Weights of a small mixture-of-experts language model, trained from scratch on English Wikipedia: 48 experts in each of 19 layers.
Below are experts of layer 14 (counted from 0) of a mixture-of-experts language model. Rows are named router (the router's row for the expert), gate (a neuron's input weights, with its number), up (a neuron's input weights, with its number), down (a neuron's output weights, with its number) and show model dimensions 0-127. Each number is 128 + 24 x the weight over its row's rms, rounded and kept within 0 to 255. Numbers have three digits each.
Before each expert's rows: "gets" lists some tokens that make up at least twice as much of what it gets as of all text; "comes after" lists some tokens at least twice as common just before its tokens as in all text. This comes from a sample of Wikipedia text that the model never trained on. Tokens count by the router's weight.

# expert 3
gets: " |", "|", ")", "\"", " -", "%"
comes after: "\n", ")", "%", "3", "4", "6"
router:131107157140116111114097147120141139154116179162176119167161087160087135099116138152150148147141098068149124112159113121115165115124148124092160117121125136148072132125083143169127116155120167086127142154149126165173161107174090126159122142108126125134089140176115087137165132135131145127160121115125102153147117164112116138099127125138101108131128107150107116109116124148096154140137
gate0:140117087152107110130095152050135174134158161159111170082156135174152117128131123143157129182098105117166145138119115190135134103178147124099139124123100106132114129146106132154121116147105120104109079111127137126129128133159131114092140088163136114092149150127131114141148121115126147106161140155123111131170110125119119134084136102176162114133160110115136112111109124133154117086138
up0:110155122124157123074114137150132129133138148139159178129099151115138124122132075127134142130148107112141150143128133175114128149118148120116095144148120082131108135134101140158084084131137075100122140074147101154145116124192109124101115083150105164112134116189133125147139141082147148111122141112149137156106137121111139117110140092162169111125129093135164138087116134177163144111104
down0:157103147157142127090168117161125120134134097116136127128108141149141142064109142126094124100132099148089139148150117167112117091151122172142142114148124146122141118134159088121135093161157121117128144174102137112144129118176152082131118120094114128130181164106149151156142089107121115126115146138126150124111147141180125070088117151090117149103117144080088141094107126123154160148122

# expert 11
gets: "\n", ")", "°", "″", "N", "=="
comes after: "\n", "″", "°", "5", " /", "4"
router:102112154143136095141092142140166121140123189120141128126132106167126114099129177160158143110144124111140092110114110158107124133108122128113143101139182159131124163149095132167125136143088133109108142128136094124141163089151097129166133136112125108139125105155103139148208132153092149082135123131143118111159117149142093153120191146117107140072096119148123158120128101111100118127119
gate0:104127137130085126180083144138135101155110105143149086116132114131150154137119121091162100161130126121153106148172143128133137148119117154144124111111143118111168179142126120103081110134094090125137189134156111114123132140139140126169112135134134141109152133107082157137144093185145112096141140117148161113123134123085121129147166162177137148122140127107121131144098115079153098097181
up0:128135096110133073121066159100128129118109172092125150091136105096168102118140145149152115133149119133174113160148140097141113105118115142118174134159096128121103157125139187107112106132095169129123127116120106151127112153116155120171117114157162138114125149100119151101145099083128128104121135171100157113142083137140137106140151117157168135157115143121178139123100115138171096116138
down0:117107108145088110065115109159090108138100120171146129163091143136143121113145149128085107143126141105125144119098121101163102142075138100126146140116160131113161125131154111181116140143108130141107126109123121105098140140159131129142080159113138141151126127180132146140158113109143133127100134069177114104099134113154163127120154127123146083132130150098106135143070115157125168161092

# expert 33
gets: "-", "\n", ":", " |", "==", "|"
comes after: "\n", "-", ")", " Preceded", " List", " Genus"
router:140110186123138112153118121157137147129125171099155134156136111139123138113131151133163141105141108124115114127120091149129122130142127121098137147119102102159121119149112140148136141170101156073152139147142117125147147124168122122142135153095092085131091141160094124171190148171142161139166099081151073143146120120104097141125152127114106175078097133136129127093163111104104136172139
gate0:112153147110099115130164148113156135129140149119135106078143162171120117088127107154119186159102094128102112112143124159155133112113111120128136151151115177145161132111140105109095121158138151104102140122119164124151124157159188119114128162144131148114123084127107121132125095116161066132135107126109126174147151125151132133095124161089101143138093104122117142108159081139090149156085
up0:116102104134159142128105130116135078101147086139121106134099116144143145139113115127156103113128098135134142148132123138115116104169148130162130092125160102119101136120112127121124124125135140135169112122119094089137135121072102146149124151105110126153182159139144159140139109142110154085133166164110167102106117157119104122137142084168150114112170107186164152175097112080169101088150
down0:157151145102127120113182105106101102144126146128136122132124115165134148133125113109160135137134148082095117149159130122105128151160129117122139117154126170136120144133155150154152136092125146085104157121145122132116117113090088134093149140135121108108143081178166057135213093146130124111085151104141104159128153152145125130178150116148128128113117085157133111146155141139089131109132

# expert 5
gets: " he", " He", " It", " which", " it", " she"
comes after: ".", ",", " The", " the", "The", " that"
router:161133133131147106153129157126164138135106171133182098162141104133105093068099133155165100108124137109110103123148110133109141106125133092140146125126162137132094151109080140118138148197118160122130173162117140148142148117146100110147141156087121147135106129147110157170197151148121118132115113114153116141153139145157129151091174156135129119108142129155114114166167117120114137150158
gate0:160118154156158147139130097095140149126134113143170127160102110145166108150105161154133145128110113109136146130146158105095136167135153115122135135104123102141103142124123092167079069100130135109133157139159116118178124127113112132157146140116103135111176120170108131132160109163127149086114136125126104128132139175164127125112148143162079147151141072140158122085095079132085114140130
up0:112151122144124106091096132105159114183112168113112137129139122135094131094132107133100139109147104133190112088114106176143127145122085110118093110135104120110122097144140140140166188101106143096123146096127177163112154131140112104172095124085117145140086093159116110129133161089166140131167093120117154139141123135123151096098125105128137139133129125162168141132126165126123158128108
down0:125108147100188115110109113120125140118157144121150112170134109136082167102108152138095156125131112156131107107142122148118133130126158162122131177110190122113110100104113127125161133119139149099131135109162134151117119188100138156144117116128098104133071130144161114112063119124080130102118114149128108129138116099152174078083126102124121086133130144110159108126126110124108106116175

# expert 40
gets: " a", " the", " was", " is", " an", "s"
comes after: "'", " is", " of", " as", " a", " was"
router:137140140143144118131120134113116135180127162117164137137150126168102145068136148121130138130155089110125126103173102140137112117107113095136147126086131104147121136140110127147112117156112140086133143162144152147143138117154129150185095128094088110152089118167102143158153160135122166111169140099146108184133142150122124123129213127133117098092138133137109124140153150128081128175135
gate0:069057105123126125174109130105134145141151120152112159138094126131148151148184082141104142112098124113125153135126127115137086100126153130135146139097136145181148108173132152124123126133154124104119122120155159129117125163103102133124075120130117135108161136126119104113141116145114169085122109114107176138162165133082138169145114105120127118111132092113160118096164132139138169167152
up0:117096131104140110124144145145138088114145118125130125139130130121109158141193088147132139103102133131118115132168109115106140090102151124134131070163109146115100119096132137152132123109115099112089126134092170081098112109110124116108137142097139145088132121169116101106116088147117122125119142162153149091144167168164094086126144166089158144133088139143197138114152131093124147147140
down0:145094147154157117162102091139061117106112093120136136116139117148118111129093114077121132144140086143134081171150131111159133091102146149117105118114131104159151122084131118162123133098157142125136139141131095102090154144145144154148113136111105105125116163124045136099039108114099144106157142134140111133121134131112139136128140122120144111161130102126125119123097132114079131128122

# expert 37
gets: "\n", " \"", "==", "===", " ==", "."
comes after: ".", "\n", " |", ")", " =", "=="
router:126125171155160113099077168121161131150125157134135105183171118147114131093140142151143150117162110132122097138151116124138120106113146137120175095154136143163091146125105136162140110163109143099118156127146162119178156114173114102169142124134109101122107147161091120177187151144143132151146140128142112127149123165117126144097192101167135152134130122171134135149111130114115135126133
gate0:069118123134145108124114117116167139123115099165147125097104144085118057157101134159102069120126103126130156140108129124152159109165177127118129142110171103147130140128145143138121123146131132152076118137135110080166084128115135136140137095133095116097106112123138149126151108173171104111148154088111160123122096141139171107164125128122111113161105086124092136101118129143111133127107
up0:109109152142140132144156117141156154154112205121135177150085123157118112120097120097101135102107110142172107067140117190112112130115127119162113118113118089127130123141152092109150129150093120145117097109146137099132110112143127106096177167122088105130118094127154099116147093183123098114118106142155117115122124144159142141145132126130154169094124104152122100104121129123087099107134
down0:110153145174116129159139141117120133118127095133119098141137088108106093140118173115144111132136119132125154117107192118152145128139153146114111143159180144129119117126165144113109109133122126182100123179121095125148106133131140142098132111102142170132122155193133133159167118151138148113129125142133128135108141089139172067163131108116106119142138045148129127103154134090155170127135

# expert 30
gets: ",", ":", " October", " January", " August", " September"
comes after: " was", "3", "6", "4", " in", "5"
router:124095169128168106104140163138147098130128133143171135166166116179100129116124145140113126129146114139102103108128099144093124131151153133129156109096145149160104185128152152171119133158091126111109168140134138141148142084143089122170094158114142138128101126178115150115193132175110136107138165119103120172153106119120108102103159126102101126127094114160111160142143120111106141127128
gate0:132145138141124150100140079167111117131146120075153120166130121159134092155140129100121141107138125113112182086161112160126115092134138131130081160145162137163112114154130149140113131136095128141121131121131109134104134096131141161088104162129114107122177169123090142129145141142119148109133131146117136146130133102072165168071108124135099155110109094180169099166141129126144161165133
up0:140159111118109126138118164128110126170123151083180159112156107125132166133136110139126109161116088107125086140090128131135175113110075140138162132133107110123141102118147157111091155103178176115122109097167158115152103112129157106138123124138142158115095111140176097129126146120131127134101129127059102140128147140079116126161113112162117115118121146138121139098166102156099111087145
down0:110111112097157101137131127127107142152147112097132120145124130162123136133092110102150097134078128157130107105087126091142102112123139093156139062112151152143150135158115071129128156113158123083109107139122085150110103116099166126139133125138135116162132173108104149097122086144093144144126137125124111157102164165124107073096086127123092155119132116119103118102141127106089159084115

# expert 8
gets: " ", " (", " [", "ร", " Act", "า"
comes after: " |", "|", ";", " in", ":", " October"
router:144135152139119109113116124162155153144123166153117130161155122180095139104133124152123137136135123051133153120166117144100113118115126119114150145112140117167092129093115155160135129132111161106151115113117151141183162103161111168125131130096132115127096118156098116167183154148131133139160099135089136121145153151134137138114214106165103120108139134172145138125128143118098170134127
gate0:106110170191097107140130111107171137124093140163126152133113118134124111144142155145063203136151138142125124105194110114126149098130159069127160157145127121161112098152089132149128139143120124181109132096154113121100137146125083120156127131151163137137117148127097147132142121121118139107151102109129122152134151139133127171120144118152152121108085129129148101175145114122161128154142
up0:101142129067118134150098142141161180131120160161139147123121194141131113136151121131184133129186104129135134173141133118108121130111136116132140147088108148123115108149161147149156150146137093150120134116099126126112168154152145148148137096156169134093078110131133141109118134129199084101148153109139133088165135128154138120136158121129139133147103148103107090106108155156132101143105
down0:137150148124147158098136129140125121094133063170152153152117117166104154100088075172095110179101145143122160150136135141091124145087116121109120129122136109094121140091130114160112144105107100170139108111164155145148152124114112160083133128128110154135157172082152169121117140121156131177127143116115145120107141135150087111135122107133123116132084113155120118088123154147156120164131

# expert 35
gets: " D", " S", " L", " P", " R", " B"
comes after: " \"", "-", " of", " (", ":", " and"
router:119126152127118130116092156111167134128129128119137157150178124164135121123145145139130150131138122049100128117158076144124151133126132126132126129106141095138086113130109125173133137151087119094141158144135159130197149121141108075137121139123094115149107126166093133177161137137164157116148123141125121148124144136145130110104207134108079110124143105146114111149177135128093144105118
gate0:152087100151154128142166142145089112152130118168113120115105147139090161106094115138158119122153112113086086147140159120105092151091177142110133134123123135139177123081129141112112115125124134085145137114203155108111137154133094135138125092128102110097158154152123120130153159172136142104096106149141166135109143100110129094145128127111126103142141140138103123129113077081154139164142
up0:130142109139116085139125124139149153105107143092147142086118096136161102115123158112149125153136152096152125168137136153134156166174102137116130135126098137128141121088097161093132163109114141153157155113174147164163171095108131118116142119130167097130125088151125072131131108131148129158091145090132162121145108142143177104115088122118163130064131150100106149130130130099169131116110
down0:101133116129149127154105120079147163141116136155124140156143121150133135166126111153131118128131164129086095099124113157156131126148125211092098098142120150097113164127171115113144125188112145124128110133180071147123127119131143112155130180097139088171137138114134130109181179115106125139108127141149131103143115162112126091135117107128135114122100135131103158106120151139090109132089

# expert 32
gets: "0", "9", "1", "2", "8", "3"
comes after: "2", " ", "1", " (", "°", " October"
router:125128160169130123123106132117126121148155152096135149134164109157102154088134134147138127139106087085130124109120122156109113121144158117121179138102120144156113127144107161145118098132076139085141137122117160144188144087123101097143116105091132135130112136148115137173207155140132142138165129117122121151146148166117162145096144094128100121153145172156134133116169140115112162164168
gate0:138163140109105126087122155167127123165115141133132113093109150121180109173177161143101116131138121091123122104137134121151090069070111082159172175120137165149153102095117108111157148142097137106129151121111161117089141111130155132127122128099128118114107119112125118124101141114158095122120117129136105119114140144163161096163119149097127129119127137178125140131146127192134134123087
up0:125163104109103078177132154163134151151133158095122097141110152161152129137135165105114116163137121113096151153115133135188122102110113118121163096086138170118161107121096122121134125101133143100146112084102106096132084096135152137132125126141108119120108074117121120109100156127122087087084075135120114115122108115134150167128124145136170107131127127104130134089101127163144113081134
down0:163152110112104181134140149113104120116149143156110159101116155149079120115143104139135169101143107157164149122133144114088152126122074128075113121157148122141145166139103147128095144134122173137139117120158157163121144130102121177083145102153100148172150096099116079157108104147139149129130099135100115086137167108098145144144103135132132153141134149131123134125153094156156132173115

# expert 19
gets: "-", " (", "–", "/", " un", " In"
comes after: "\n", " the", " al", " Al", " non", " co"
router:100150156136120119112114159106151129144141163121105134153161120174087128099125122147133116152128081144144127080154115141128122083117137112109102095105104144156105147149120154167154125186115133109128159139112095145207150125153113094149113137134131116150100132137093153182197134123110152153147109167138126155145145128113130098087161105131121123121131153152144155167126115141112148145120
gate0:151131137123128145077136136170131121172131099148117116136127178148118179154136146149157092159169121113115147094095133143123091154137132114150131115102105146155155116150156154113129124088186094133116133121134096195141127128091107150143098144128113102123115126121177136113145146162137115137146180143110110115118173100129125090134133105132084157116146116136142132140167141163141107173099
up0:116105131086112106107127123110072126131089158154117148118124111152160078150135129123095133120133197125096114112126092151166118113143097089124157156158162145152130158134151124169136103159126142118098094133083148110138138121116155110116145131132117119149141111120127118131113143131100181132124087147152129147130111098145123153105090171107120121079167174122141131140078170101124150143163
down0:111130086162139142178091114108148132156116165150140139135115118123109103133123133130093149150138151144127145100173097114167164151077126135126097114116167077116149127120080109104128106124093139126135166115110113156145130159119101143129111151125164154116118156109105152092088142152145134077130124143124147115107094143100142130176151101147138118131161134117050175120119151155120135153130

# expert 21
gets: "\n", "–", ".", "-", " (", "|"
comes after: " |", "0", ")", "3", "6", "4"
router:146117145162120101125115140145159106129130167141151142146158127161092154098113168152117131140159111143111112114144090166127134098109138116161156153103141131118111162149105151147135134149154139106126125141149131163188176092193137107166121140116094094120111118130116134150209124176106126124137133138110129134146155142111139113115159119153095128099109127178137161094125105101095158134111
gate0:176131092115087117171130158146136143095151103139135073113132148117146142109127105108124171139133131111132112133102087159130166103204144135175144128145079117099088109121087114115143127124151133081148114115084125106126149161112126117155144119149095122169154131145064138101167105109074133133135143116133138141112162124136112143134164115134153120121093140124127139132123146140114135168120
up0:179134160103119145110081090129123112143154076108144130153119176107150104130134145134107137130140110136127126097135102155108107125120155122158117131107140098083136097085131147146127077123131134145113113138112145149101114146165103129136131183164129130172147128136161107155115156116105108159114176113141118118144158161101142114145129099121065138085118176149093154147149133090101136124096
down0:114147130103137078095176114111151137135136133157123113127127162104192124176116159074132119124136149161146156137120109102148121119118136162093160165127130141128121116079136114134116139103178121152148106134106096088126086184165147163173125123143113079124138168117107123121116106153145118108102142139112148136141070139110108103154122115125176106132106118089123148125142158126131130112139

# expert 24
gets: "0", "5", "4", "3", "6", "8"
comes after: "1", " ", "3", "2", "4", "5"
router:141117151133112109095101169128102100133117152167138114119137130159120138100132151133119101128144103089107108101130143127113123118105147093148178104100146151168101142139116136185153100123115129115111172110118146179149157103144111085134110116082107124138106139155146132147227159152137133160141133128135090130147143158124140120112140165118109124113117148167107164156168124150115157149139
gate0:137076148106106120091138077138113085114103154177119128134079127146106133116085150156143140115136146124101121085154143099158182126108152140108113113128154170116136180155154113129153076123096114136127116114103090114135079085139142129141113094126142124114112120129107128125123142155107103132135139133093092118138101161159112085118125171130124132141162091099155112161134118171111126128123
up0:112149126144156142100101121101109129155096166181152137125152131133103171152104125111137131145100130156130171127130120133159111127154115133103107155129120087134119142144144164132156137127081159138140085119127150113160037091143146157110166116105137136152118165133108136109100118117131119167137156114093125126130133139095166110143100134139147149128145085144182173122084136132136141082127
down0:141100145099176132096171125102123123137146114119074105133119123127154133118091138157091109165154100144143103124123151085154123108130172114129091116145203107133142123093119114161153136099107107143104124083109142175126130122139103102126095092151101102136127115147158107116101104115119085093107138127111148103098131099120122105104132151124116114124139124140076099124122143140081096160169

# expert 43
gets: "0", "1", "2", "8", "9", "7"
comes after: "0", "9", "8", "1", "2", "7"
router:141142167144111110117099139159132124140116147130158110137155148153123120070113181169137152151164112069105105141132137138119123087111096107136176170095127132158118135134103128137109141133102171090125149123118131140166159104177133101147115141087085125128112092145100150127208126169109121111140116125114093135138104154143123138127145132140126116134130102167086157117156134124106137152137
gate0:192123109132120151167123102107126117140170113124115106171196136151132135155101125110120095143161120151147120105099106158133155146185111147136116154123101132118115125166129156131120117128121133122151120122175139108149115134127099101120114132104070142136140089101137118139135109133093130105102196123122113166119097142145129163124129105132147127163106110166130172133111180166157139110168
up0:096144117142141142133142115136133102091136142162192117075123143128121123134118127130151099115128146091150095158166101133139150102114105110124153135162100092150085125137101149128110126167167124095159139114088103130078114138112149088129120129096156084136108119150130169085128127117121131129141084113118122111107083153180143135147139152090098145159144134103110159084104126141103099109100
down0:124096128140108134093116088118162140141180141126151101092168094122139121144098098033125139131134116115101149083145121155121149139151122171170126151082159095106114125128093130127113127145113139124152115114123168128116136083147093111109157145150124125154108160073174150133113140127127133100121120141087170123111109162134142130163159114128081146130119098122107115117132127110102133122113

# expert 29
gets: "1", "2", "3", " rest", " end", "F"
comes after: " ", " (", "–", "|", " \"", "/"
router:128128159147123115097114145112127120166127123129139173151171091130097132078127132125147099127133085088079130107112110171103124126147167131136148115110107114126093145154126132181130113135129134103129141157144127126154135091139132120130112145112128108165102144166100150169197130132145151119147161105108134183145152147115097153059167121135103097125133138146161113142152137114095161158139
gate0:127125146077144162104107141160116141125147079117139120128138129169134131109126133147153132143113114105131144142140131101090131121147187099114128088080117127112163083157171098139138129154102099142144176099086093147122099158123138167132155108144111121128101088132113091081146128114151092099157105096129138166151126131137112111105149105075114116142140083147137114153127125140109107151170
up0:126130127142131138075159144146120126148107106125113130113121143143119089130169128140117132152129109128164116100128147126084086158158149131102153136135125163135142136105139079136141148097135137152133102122071134112112140167086133154113094128123126142204108131067088117079095137101097117114125130152142137135142124143123157106090106148104102096167110108150158110173113177120139128170137
down0:153074093081109118128152139100116102104115138110089122117137134130148166139072107116176144142138156123156147074123095155113136134124108170083129113170146132111148116124164091115117121124142102143137127126136197125140135140107143145141168117154144115167110148116056100110075113114128132136148156114140103119120123141129096157165146128096158112149111122099136126125149102124121099101119

# expert 23
gets: " ", " |", "'", "1", "z", " U"
comes after: " |", " ", " D", " L", " A", " —"
router:148137138136128119081110156130123113168122134144156121125139081168127093103133142127140137118138108098160110108141106179111141126156161104121136088134087141145104135132122140163140138124126154096148186151116125141195148125174117148154113117111110117170108111205125084153172126151162141115135148128127139173152108150117133105083161129145130145106127136144160176144138116110141118120152
gate0:131132116086109130082106147168100129139135122132116141124147133102096068124136116096151134160149109113119157146163139134136142143130131145117188148128141093146088088115124109162165144132113144128173150110136133159097140115150182122108136113124144155144114150164126139108126131162145100155112090178082127111093116150139149134137137172130056134145133168164087130112148128120127094143145
up0:117138128098139108106143127159117133139112126169102142086117142096087101103168172104083106165146134090116119090117102147118079134114162171161130152140184115132162144103111112140145132106126123153168153137167119140129121137141162139126113156066140162095176103156141133080129089128121126124124121146108156098125132136132168116136121139103117117087112105164147118127084110114124131151120
down0:132127155117116099131112156124151111128136139110131135171094116129153140198125120167104136171104145123132118127151098092164168115127146116170119163132093158115148104154092118116135111154105117109164106184149127090153145134184151166154139097139129163161142136092127110119115120126171129155170068110101107128103106112126120137121122152129124116083129116105144142145120123085117138112168

# expert 9
gets: " ", "3", "4", "5", " $", " ("
comes after: ".", ",", " ", ";", ":", " ("
router:140102156120115123124121151128130139123101137138152181126145088158105101091148132139144154125125133091110111104160134152111116116126150075113157098111127137153085143129120133164156108147120129107126148103124175165162157127152141125156110142098134102142075112211110122162175170155138152162135120125153145128138154145135145115095157115149105100110081128167150111146133115088099146145145
gate0:194149172115107126142138104134137109096135116137134100127141141111133163126161120146145138132111143113118149131140127120145142122104108128080148091095097086162117125154108113124131126121102129114158170123160078133112158102083134131158119124088125126167072148158145095124138123147107106128140130139157087150087087161103108081107138126127097160107114105156128140165098078161121112146163
up0:108131122152148090128115088129141162115109092099169129150135141122119142074106152123120120104138125126145101141121121146104157156153151130161163163189114133097116151151138128134117173138101170144120126146171174149121144160127164129114134179124140107089122086090119163147133142149093154123130112108146137170109105131154129176182160121172123123133138142136100118121143178115112135126103
down0:129141134168153177122162130122126118152125160087138148095093106116133136102166117118128147144130133083152109120112095148131099116111098109144108155082120128118145080106167107140144086125124110104133131129118123141097160161136113128097125116105107155104111087124123088144155136127157088112085073138103147192104184139137129116118169165121129143147104149156143155159148142139159144140107

# expert 36
gets: "9", " ", "8", "2", "6", "7"
comes after: "1", " ", "2", "3", "9", " January"
router:152123169148140109141111160114138136124138181139154161110162106190108133090106147151132136168130065088125140143130134129112138123105130092143158121112131132164103132134113159150106146125111162127143158127138167125178158099163133149146132127108104109131097118175129130139206174119160156149157114131138107127147147178119132121102164121138117119122124131175148157138140124112107161118151
gate0:124101118133139148148142091117139121143142121109155102165136095144138150115117143094123150113085070104143114099120129115130150132164151095121153103108102117131110126148155126104087135143153150115102129125138117113122143155121165157141104113140119135133151121133049135136134140113144150085173139117181131155097100117152078128074161117075129177132124124118146096143115177141175093135127
up0:120132134109093154114160143140078097142119091153125135134137099145158139172153146085125155150125111133137170097115149124153161113138132133177162101128120153161114150120131142153124137123119119123073101057142133141123131103107136108135132105118128133121169123108132163091110156077122174157113144091172138128158190123154100145113131088089141116145131147117132179128117153114126125146149
down0:144127143080147163108139098130128138113095102125098115122131132142095127094109096126146114094121088122119175107135158148145175138104141121171140109150130136085098152125136099145106143110137120130122115182170118131186133062137153140152116102125115117142130142080108110112125071117112117129091120127107128110112148120134084146125128135157124115108150112177170140130141117123091102070093

# expert 27
gets: " |", " in", " In", ";", " the", "In"
comes after: "1", "2", "0", "3", "4", "5"
router:141143177162147150140113173144143121123124171113162131140145138157114146111168155132093155111111116072108095143161086166091107105141104113156165151135119140154134128151117149124126117167102117095141186129147140125181157120147121138146095159088126134120133133148106111155186122164141122159141146103122104137152125146110153120119142107134079115102143157159131149119162121129083143132160
gate0:146147142133162131076129099075155133154102162137149097153107163152101152160116133144150078137158108106143130130156117115083126148103113140070102130118148100197117127120120128132112158107147118124102144105147101099132144114133092160160115128074121151117112106133169103142132122156099159132104145088122098113121142125093083099146124142098093131141132090165100142135113139129109128116110
up0:093092094084134108175113142153131134124173099146117127168106099083178103124104131108130143109157143128126121145160136128142133096122124158120143158116140125131127103114129144122092085133112132145098125124140125142171166134126114117111137069148153118097099149118113147096127120123156113107132102113168079112128101117127172129104137114150165069138126116102157114131134076153181119120176
down0:154153147149117116102174097087139089125105146131098152142140144127126147114102151147145092135144145142145131136186127128128144130154099128126123121132119097106115116153126110133140147108129130154109148143165099152105151141134121076129135113108140123128140151126083179130245145139099160150090130160133133119139120111111132142156190139124104191147132122142142162138119149110104136126117

# expert 44
gets: " |", "|", " May", " August", "%;", " %"
comes after: " |", "%", " (", ":", " •", "о"
router:124149187141115094116112142122198115111126155134166110159137138162113123079138129150107110108123098074142110080142134112129143135130136118137153121108162134135097155128142144155154105137116108107107180146114107152162157101144124112180098154110161100114113153138130113167170137147128156131162124092120123162122128164098121113090162131102117166071112147145130154129139120159118139106131
gate0:123132180130125074124100107109189110127189126133099072107122132150117082152105145148131125095139130136107095146092153120132111127144135169147124117119126151135151103180164127136153078097145116142122150114109106151150154093121146121123130126147154144135142133149122121143139139147106110109119117092128122083115143119090077122159184129100104150131172179119122121126124128089094132118106
up0:113114104144125127125084104099093092139123131067132158141146081112138148097115104121118134153100095144148185105141111133123164127143135120140147097128131133109131144123113151090109147159143123139072065153148126188126145098144106104183108124136130138147161135101143131161126127093156158123133175160104124160128133123136132132109125148176094130132093114117086091110124122097164131136115
down0:105132126148121115112150122134180107139097184122115142148109081115095174092132116115115118148161129123143132114140078174100099119118156122107160123128149113132105095129128139112130144126083158125127186136129105127138168109115115081118133117150096086154135132181100113173173156124131131162157128107128154143152119102150092146092151123166104130141121137155122172113130171144126148158113

# expert 28
gets: "1", "2", "3", "4", "0", "6"
comes after: "–", " ", "-", "/", "°", "'"
router:127135164140128113131092188107119148124147146150154140125144083141109147104130127149158118139132114064107121121121115155126119087151178131158144114133127117149108144133092122166130100119133096097096160123140145131159153127163115137149104126092148112152116101191098136146189135135123150135166131082117141154182154137110106124124164111122142101105147181122137112129161105106091148153140
gate0:129107138139115115104089080105126136179134107138120126096127133152128123134126161123064090119138090092083133132126145115131129130097148163136108121163108088134090117084143153103126143108110094120133127117113118091165136159120112073080118112111124128103117157094130117135124126118138121140129180155145160106096086170110105094147137107120106097082111106138116126172093100117145111167134
up0:113135144154077151097141111149106115143105103162112119128098137080051102121141131151117109151073064149112169134116139169091174171124154143149123117137131121140069106136167145167141126105124098131117137099145129137147168143104123129110100124145149129116110133145142139111129130136128148123094138142082134118123144144097130109111128110132116154124109114165113111113071092103130101164129
down0:142136130099169142161123134122176139131131140125131146126145126115131130112142091098092168133123122154135100139143160124130176181104164129095076140155076138118087151102097089131133127145137125110140170134134120105129123173091150102178122110117148101132091112134148149094097160116102152155182081128124121141170149143163113136111105164132128106139177113146086132124123123120113113140107

# expert 31
gets: " the", " The", " |", " a", "The", " his"
comes after: " of", " in", " at", " the", " for", " to"
router:126146149154171123129106179138110103143117167131194127188171122185117139081138159112127143133131099083132108104136102129129120119121127115142160111096127117163123153111130129147118131161118148084112154124127156162162135093165123137178090151106122139131120141147118114164159131139109145147146133119107111150146116147117112141120167136099080126111129126163112130133101156142057142150145
gate0:135148103094167107131101135091136134132178064094108122144154097102103117140119128142128142122125144142072110161114152136107168136159202132118162133109128127131098157090105156141154131140098129127098084122147167132160162138089146115141150103146101125167097138119159108112144147133101132160106141119156109103153109116153124134109153138135090152127171149131101157152116159110161114127114
up0:118146134175144116134139153104103162124182105111076117146125130162138120133139128128122170150121111147122114138113136113131139133140137137139113111124116089106129163118135103159110116171101124108107119100173156098166171115097153151126150126146077121147100100106177103130107112102149102169163170124159129114145083110126103151114104175163105157139173136094087128122132151125123079139112
down0:092146103148123126124095144108155156164096135130148150106143113145118133135164144165127130128127097098122141114087103155132109128113113142131155075112125135159112152092118121128153076124147091109096095071150119091150153158065153129129110141152064143179108108096145091109122100137113116124121143119139138124150103081143164127106111165131108123137146152113091149163120140123092147128116